Experts of a small language model: 6 picks a token, 367M tokens.
Below are experts of layer 4 (counted from 0) of a mixture-of-experts language model. Rows are named router (the router's row for the expert) and show model dimensions 128-255. Each number is 50 + 10 x the weight over its row's rms, rounded and kept within 0 to 99.
After each expert's rows: a language model's description of what the expert responds to. This comes from a sample of Wikipedia text that the model never trained on.

# expert 35
router:45 49 35 75 51 58 54 59 52 60 38 56 50 45 45 50 52 64 66 54 53 54 42 66 40 42 35 36 35 36 41 59 46 46 37 58 49 32 50 38 44 49 54 57 57 46 44 47 54 50 60 58 43 38 39 53 74 43 57 55 50 51 36 41 52 41 46 44 62 54 54 53 49 43 39 66 50 54 57 56 51 51 41 54 36 53 45 44 51 66 62 45 48 34 48 51 51 51 44 36 62 53 64 45 69 54 64 56 33 57 42 55 59 41 50 64 41 62 60 49 47 63 38 36 43 37 40 57
What it handles: Prepositions right after a noun or verb, mostly of and in, as in board of trustees, head of, and control of.

# expert 5
router:39 53 54 67 48 46 31 41 41 38 46 51 58 65 47 44 66 38 62 44 45 65 46 39 45 37 75 56 27 49 35 48 60 41 43 58 58 28 48 64 34 59 59 44 32 36 51 53 45 61 52 40 41 36 64 45 43 49 45 41 52 57 47 65 54 54 57 39 51 56 60 62 55 38 48 47 40 58 58 50 62 42 61 45 31 39 52 54 73 53 51 46 39 58 39 43 62 54 55 35 50 45 44 44 37 51 45 34 58 49 43 44 50 54 52 46 63 47 53 57 57 47 65 42 58 47 45 41
What it handles: Single letters and short pieces inside proper names, often foreign surnames, such as Sch-m-uckler, We-z-emaal, Bart-le, and Gors-k-aya.

# expert 55
router:49 33 54 56 31 40 50 55 42 62 58 68 35 48 49 33 55 49 56 47 32 46 61 46 47 30 47 47 55 49 47 65 37 38 56 43 61 64 56 43 46 50 45 61 57 39 56 76 63 44 56 52 44 57 59 51 40 60 55 43 57 66 47 44 62 53 58 27 56 52 39 55 52 40 51 61 48 26 55 49 45 61 39 43 55 48 41 40 39 55 37 44 58 62 56 52 42 67 50 60 38 43 32 50 43 65 53 55 64 44 60 42 58 48 65 56 55 62 66 45 40 36 59 63 63 58 58 47
What it handles: Suffixes and last parts of common nouns in technical or descriptive prose, such as geomet-ry, light-ing, torch, hall, fort, data.

# expert 44
router:44 57 36 39 31 58 56 56 36 57 54 60 42 63 52 66 60 43 47 53 55 47 49 41 42 45 76 55 49 39 59 44 56 40 60 49 61 52 29 59 59 39 52 58 55 42 47 38 34 58 55 52 73 60 52 71 44 65 48 43 39 59 41 65 50 70 49 52 55 31 48 51 48 44 57 43 50 61 45 52 39 48 62 40 56 59 56 38 59 65 46 60 48 39 37 61 61 39 55 67 51 64 65 44 44 39 45 57 51 40 54 61 50 52 55 49 30 73 61 43 44 61 49 58 58 52 41 63
What it handles: Linking verbs and possessive pronouns after a subject, such as is, was, are, his, its, especially in "X (born ...) is a" biography openings.

# expert 17
router:47 27 56 40 47 47 46 37 41 53 52 35 42 42 61 45 40 47 61 65 49 52 67 47 53 38 73 40 65 57 69 79 66 48 40 34 52 61 54 61 60 27 46 65 53 47 32 64 65 58 53 46 48 62 45 55 51 58 66 37 58 64 48 50 59 57 55 30 57 50 49 61 52 47 47 66 43 27 63 40 53 60 32 40 49 51 52 51 35 62 30 34 51 65 53 51 48 42 36 63 30 41 32 63 57 50 50 35 37 54 56 53 52 54 61 49 64 54 68 42 59 47 59 38 47 67 53 56
What it handles: Word pieces in the middle or at the start of common words and units, such as ft, p-ink, sl-ower, comp-artment, and dis-liking.

# expert 30
router:53 41 61 51 64 56 39 51 55 53 45 63 42 55 42 57 40 34 49 43 50 49 60 38 38 36 36 43 48 39 49 40 46 60 34 57 62 57 43 45 39 61 53 65 39 53 68 48 47 42 48 56 50 37 31 49 53 41 45 61 48 68 62 32 54 29 54 36 57 42 56 49 55 70 74 42 58 54 47 55 42 61 52 50 52 65 35 32 47 39 49 24 53 31 39 65 46 62 52 69 40 49 27 48 53 55 43 28 49 48 60 57 43 54 50 52 48 58 49 48 59 52 55 49 40 44 49 57
What it handles: Inflectional endings like ies, es, ers, ing on verbs and nouns (varies, shores), plus descriptive adjectives like large, low, upper, common.

# expert 31
router:56 52 54 54 57 54 53 60 61 52 41 40 64 57 66 55 48 46 57 39 37 47 45 56 38 52 36 35 49 47 50 44 40 58 53 45 39 39 51 60 62 53 58 50 44 38 57 40 55 49 33 58 44 33 35 37 58 61 67 59 44 32 34 48 40 41 54 53 46 66 43 57 33 44 55 52 41 55 36 47 41 44 64 65 43 52 45 33 39 64 66 42 38 46 52 41 59 51 65 45 64 45 60 62 50 41 55 36 36 44 31 69 65 33 44 61 43 43 49 36 48 63 42 54 69 40 34 61
What it handles: Prepositions like for, in, of, to, with, and over following a verb or noun in career and sports prose, such as play for, win over.

# expert 53
router:37 21 46 65 57 46 44 60 47 52 47 57 44 52 39 37 37 49 54 45 38 47 56 61 44 39 53 33 68 46 51 52 49 62 52 49 35 57 59 53 43 44 56 46 48 56 48 48 61 40 57 41 57 64 50 49 57 31 67 61 36 47 37 63 33 46 53 41 46 58 39 39 43 44 51 44 57 30 54 48 45 69 35 56 40 36 55 58 40 54 49 40 62 39 66 52 52 54 58 62 36 58 55 56 46 55 45 40 41 43 47 49 42 30 31 52 38 40 59 67 48 46 51 44 46 66 70 57
What it handles: Word pieces inside technical or mathematical words and names, such as exp-on-ential, conver-ge, pol-yn-omial, and P-rakash.

# expert 0
router:42 42 59 53 44 36 45 51 56 54 64 44 51 42 59 58 66 32 43 72 44 33 70 46 50 37 28 56 50 35 61 48 67 42 61 53 56 44 54 40 58 67 51 47 42 44 64 52 52 54 48 68 65 61 38 69 57 40 61 34 37 57 41 30 38 43 61 48 46 41 53 42 56 53 53 45 40 66 54 42 68 66 64 66 57 57 41 36 40 50 43 39 50 35 50 55 51 39 38 57 63 38 45 53 36 53 46 52 43 36 53 37 55 42 59 70 36 61 36 58 63 43 60 39 57 46 54 70
What it handles: Infinitive to after adjectives or verbs (able to, estimated to) and modals like can, would, will, may, often before be.

# expert 9
router:54 53 44 36 38 47 33 45 41 58 45 68 57 49 44 37 57 42 57 44 43 39 67 46 45 56 50 58 55 51 51 53 30 33 62 49 59 47 60 45 41 33 45 36 48 50 57 48 44 71 59 45 56 56 57 66 55 36 69 46 33 54 61 45 50 48 57 41 38 52 54 46 57 40 54 50 52 58 36 51 48 57 46 44 62 45 37 35 50 52 39 60 54 53 54 59 58 60 43 65 23 48 42 67 24 62 43 41 57 61 31 46 42 42 45 40 52 52 51 58 45 61 54 59 42 65 55 67
What it handles: Mid-word and final pieces of foreign names and rare long words, e.g. Pavlá-se-k, lacros-se, fant-asia; also LaTeX "\left".

# expert 32
router:48 36 37 66 62 48 50 37 47 43 45 48 57 50 55 54 44 59 44 41 61 67 34 59 64 45 49 68 41 36 52 43 64 47 49 41 50 41 49 53 44 48 52 46 43 41 58 48 47 38 51 50 56 53 61 41 32 37 59 42 43 38 38 43 38 70 48 55 51 50 56 57 63 48 58 47 32 52 48 68 55 38 58 40 57 47 39 58 47 42 51 49 55 63 43 50 45 53 49 38 70 46 37 58 26 34 66 47 42 59 54 35 68 57 45 48 63 55 37 54 54 58 37 42 65 60 28 42
What it handles: Common first names like John, Michael, Mary, and second syllables of personal names after an initial letter, such as J-ah-myr.

# expert 43
router:62 56 54 47 60 44 35 45 54 55 49 55 45 63 49 44 65 54 44 36 42 76 48 46 55 42 57 40 34 67 36 51 67 45 52 51 54 48 53 38 35 70 51 36 44 41 45 45 53 43 36 45 39 46 46 29 56 48 61 36 69 58 42 75 40 66 55 59 59 59 56 44 61 44 52 52 53 64 36 44 54 37 52 54 62 51 47 54 52 64 40 48 58 39 47 38 44 41 34 41 57 53 35 39 58 46 49 37 47 60 59 47 68 57 46 66 46 64 39 67 43 44 39 42 44 46 41 58
What it handles: Short pieces like an, i, l, and en inside names and words, such as Z-an-uck, de-an, Ben-itez, and first names James, David.

# expert 34
router:58 55 45 49 39 43 54 40 57 55 68 33 47 58 53 45 54 30 58 47 44 29 58 49 56 54 43 46 37 55 38 54 35 42 55 40 53 59 32 56 70 39 58 40 56 55 45 38 43 65 49 65 47 55 47 45 70 50 52 37 41 37 53 42 56 44 50 49 49 46 66 43 41 53 62 57 38 44 35 59 46 36 63 53 44 58 42 45 63 34 41 72 58 60 44 52 52 36 31 48 53 33 49 42 36 50 33 58 71 37 46 37 38 46 42 53 50 49 63 60 63 46 40 38 59 62 64 48
What it handles: En dashes and hyphens joining number ranges, such as year spans, lifespans, seasons and scores, e.g. 1914–1990, 2000–01, 4–6.

# expert 2
router:36 39 42 49 48 60 42 35 48 43 47 54 55 32 23 54 58 38 50 34 45 31 58 52 49 44 50 53 48 33 41 58 49 44 43 56 59 67 47 51 52 40 50 63 42 56 64 37 59 69 46 66 45 56 52 55 59 47 42 64 50 57 49 33 71 47 49 40 50 48 44 59 42 55 53 45 55 41 67 50 45 67 36 50 54 47 39 57 68 39 59 43 65 37 43 68 64 44 40 49 46 36 50 33 34 33 57 69 59 63 42 47 46 56 69 64 51 32 61 48 58 44 59 52 41 54 59 51
What it handles: Short word-start fragments and small words like en, de, st, al, there, plus New York and Los Angeles pieces; often foreign phrases.

# expert 19
router:34 47 51 46 42 69 51 40 29 65 70 64 54 46 54 40 67 45 28 71 53 58 67 37 51 47 51 38 42 39 60 31 61 43 58 40 35 56 54 47 52 37 50 32 65 47 58 55 29 35 55 51 33 45 56 57 39 54 53 40 47 49 53 43 53 63 56 45 34 64 44 42 51 42 61 51 58 36 51 49 43 38 46 49 54 50 58 37 51 29 65 39 65 34 40 44 47 31 37 37 58 31 37 56 57 58 35 52 48 59 51 45 58 61 54 44 57 48 37 65 58 47 47 56 46 62 47 60
What it handles: Full stops that end sentences or follow abbreviations and numbers, plus clause links like but and while, as in ET., Baby., but.

# expert 36
router:55 63 56 37 71 33 52 36 35 58 47 48 56 30 48 55 51 67 60 28 37 70 48 55 51 46 47 44 39 56 52 54 52 53 53 51 50 41 47 42 48 58 48 44 35 55 58 48 69 51 53 43 42 66 36 39 58 37 51 33 48 50 41 64 44 65 55 61 49 43 37 45 34 34 36 50 68 35 65 55 33 46 47 54 63 60 54 62 64 41 44 40 57 54 57 42 69 45 30 62 67 42 58 45 35 54 53 53 48 42 50 48 54 43 76 44 33 40 46 49 56 49 41 40 45 62 46 41
What it handles: Word pieces containing r, like or, er, ir, R, inside proper names (O'Halloran, Mallorca, Panorama), plus blank cells in tables.

# expert 8
router:50 45 58 57 59 51 59 51 60 46 56 43 44 47 48 62 50 56 48 71 45 43 42 49 56 54 50 43 67 37 53 40 53 38 54 43 51 45 32 53 68 37 59 36 53 61 31 44 58 58 42 54 48 58 46 45 39 45 48 62 42 42 76 37 56 53 63 34 54 53 50 50 46 41 42 45 42 28 55 41 55 58 37 63 42 44 63 49 46 54 61 51 46 48 51 60 58 62 52 38 51 49 44 50 45 45 61 52 37 45 44 44 30 54 56 33 52 46 53 48 65 39 47 54 53 64 55 46
What it handles: Capital letters and country or nationality words in tables and infoboxes, such as UK, TCH, US, British, °C.

# expert 14
router:45 53 53 51 57 69 62 53 63 46 39 37 43 32 42 51 61 62 47 52 56 47 32 39 38 46 55 61 45 65 49 37 62 48 42 41 59 34 60 56 48 45 64 39 40 48 33 45 42 46 38 58 62 53 40 55 57 39 75 47 56 34 62 48 58 51 55 41 39 50 57 70 51 49 30 58 58 41 56 48 43 47 49 47 35 56 42 61 51 56 38 42 47 59 64 44 41 47 36 34 60 41 54 36 40 48 53 36 48 41 49 46 64 58 36 58 72 58 45 59 34 31 53 56 62 28 39 67
What it handles: Word pieces continuing a capitalized start in names and terms, such as W-ide, Car-ry, gl-acier, plus score dashes.

# expert 21
router:45 32 67 37 62 62 62 42 35 54 54 47 36 29 58 47 26 63 45 58 51 64 47 54 61 39 43 71 60 45 51 53 41 59 49 63 74 39 40 58 50 40 48 37 46 34 40 48 62 57 54 50 52 62 63 57 41 47 46 51 62 62 37 44 38 34 54 63 60 46 34 29 57 63 62 64 59 45 62 48 53 42 39 44 76 54 54 46 41 40 47 49 45 44 50 53 61 52 41 55 45 55 49 50 46 47 53 45 39 61 70 43 65 48 52 42 46 57 31 52 47 57 35 34 36 53 29 33
What it handles: Common nouns, first names and word starts right after "a"/"the", e.g. number, member, man, asteroid, Elizabeth; also CJK/Thai bytes.

# expert 51
router:52 57 32 53 39 42 54 44 55 46 58 39 75 38 56 53 54 64 58 54 35 51 51 34 40 42 54 61 28 48 60 49 29 36 37 42 45 53 47 42 62 49 47 60 37 41 46 38 57 67 58 43 59 38 53 37 58 58 59 52 44 36 50 33 60 58 52 33 42 70 53 39 46 40 54 58 37 34 49 45 60 46 44 61 49 49 49 35 33 55 47 54 45 69 50 45 49 63 67 32 39 61 47 68 35 41 48 44 44 57 44 42 62 31 49 54 45 44 44 54 67 45 39 57 56 67 34 61
What it handles: Table and infobox words in sports and awards stats, such as Total, Team, Highest, Championship, coach, and dash cells.

# expert 12
router:40 36 62 63 39 57 53 55 43 62 59 51 63 68 53 41 45 32 36 67 53 57 54 49 39 44 41 40 45 46 42 41 43 36 53 35 42 59 46 52 58 42 59 39 71 62 63 62 46 43 64 58 36 46 64 57 60 51 48 51 32 54 68 47 59 43 48 46 50 63 47 47 51 37 53 34 52 61 33 65 36 53 58 59 44 51 45 44 42 34 54 30 57 41 51 45 52 46 54 37 57 49 49 54 55 59 34 57 43 37 49 36 59 51 48 35 47 56 60 47 46 60 34 39 65 47 56 60
What it handles: Periods ending sentences or closing quotes and parentheses, abbreviation dots (U.S., sp.), ordinal th in 17th, and plus signs in tables.

# expert 40
router:51 63 51 28 48 70 62 51 61 53 51 35 49 44 47 53 43 49 38 36 56 49 35 37 45 60 38 65 46 52 66 50 31 49 31 48 46 40 36 66 45 48 30 54 54 44 48 45 48 54 21 46 52 42 64 49 60 42 52 54 39 48 53 47 58 50 47 40 29 58 57 34 47 50 33 54 45 58 58 59 53 39 53 67 43 57 47 41 35 46 41 49 30 60 65 37 52 53 54 35 43 62 57 53 46 39 51 52 56 46 59 38 40 35 65 40 31 51 37 47 56 60 35 46 30 62 46 48
What it handles: Nouns for time spans and careers like years, season, career, life, plus slashes in footballer apps/goals lists.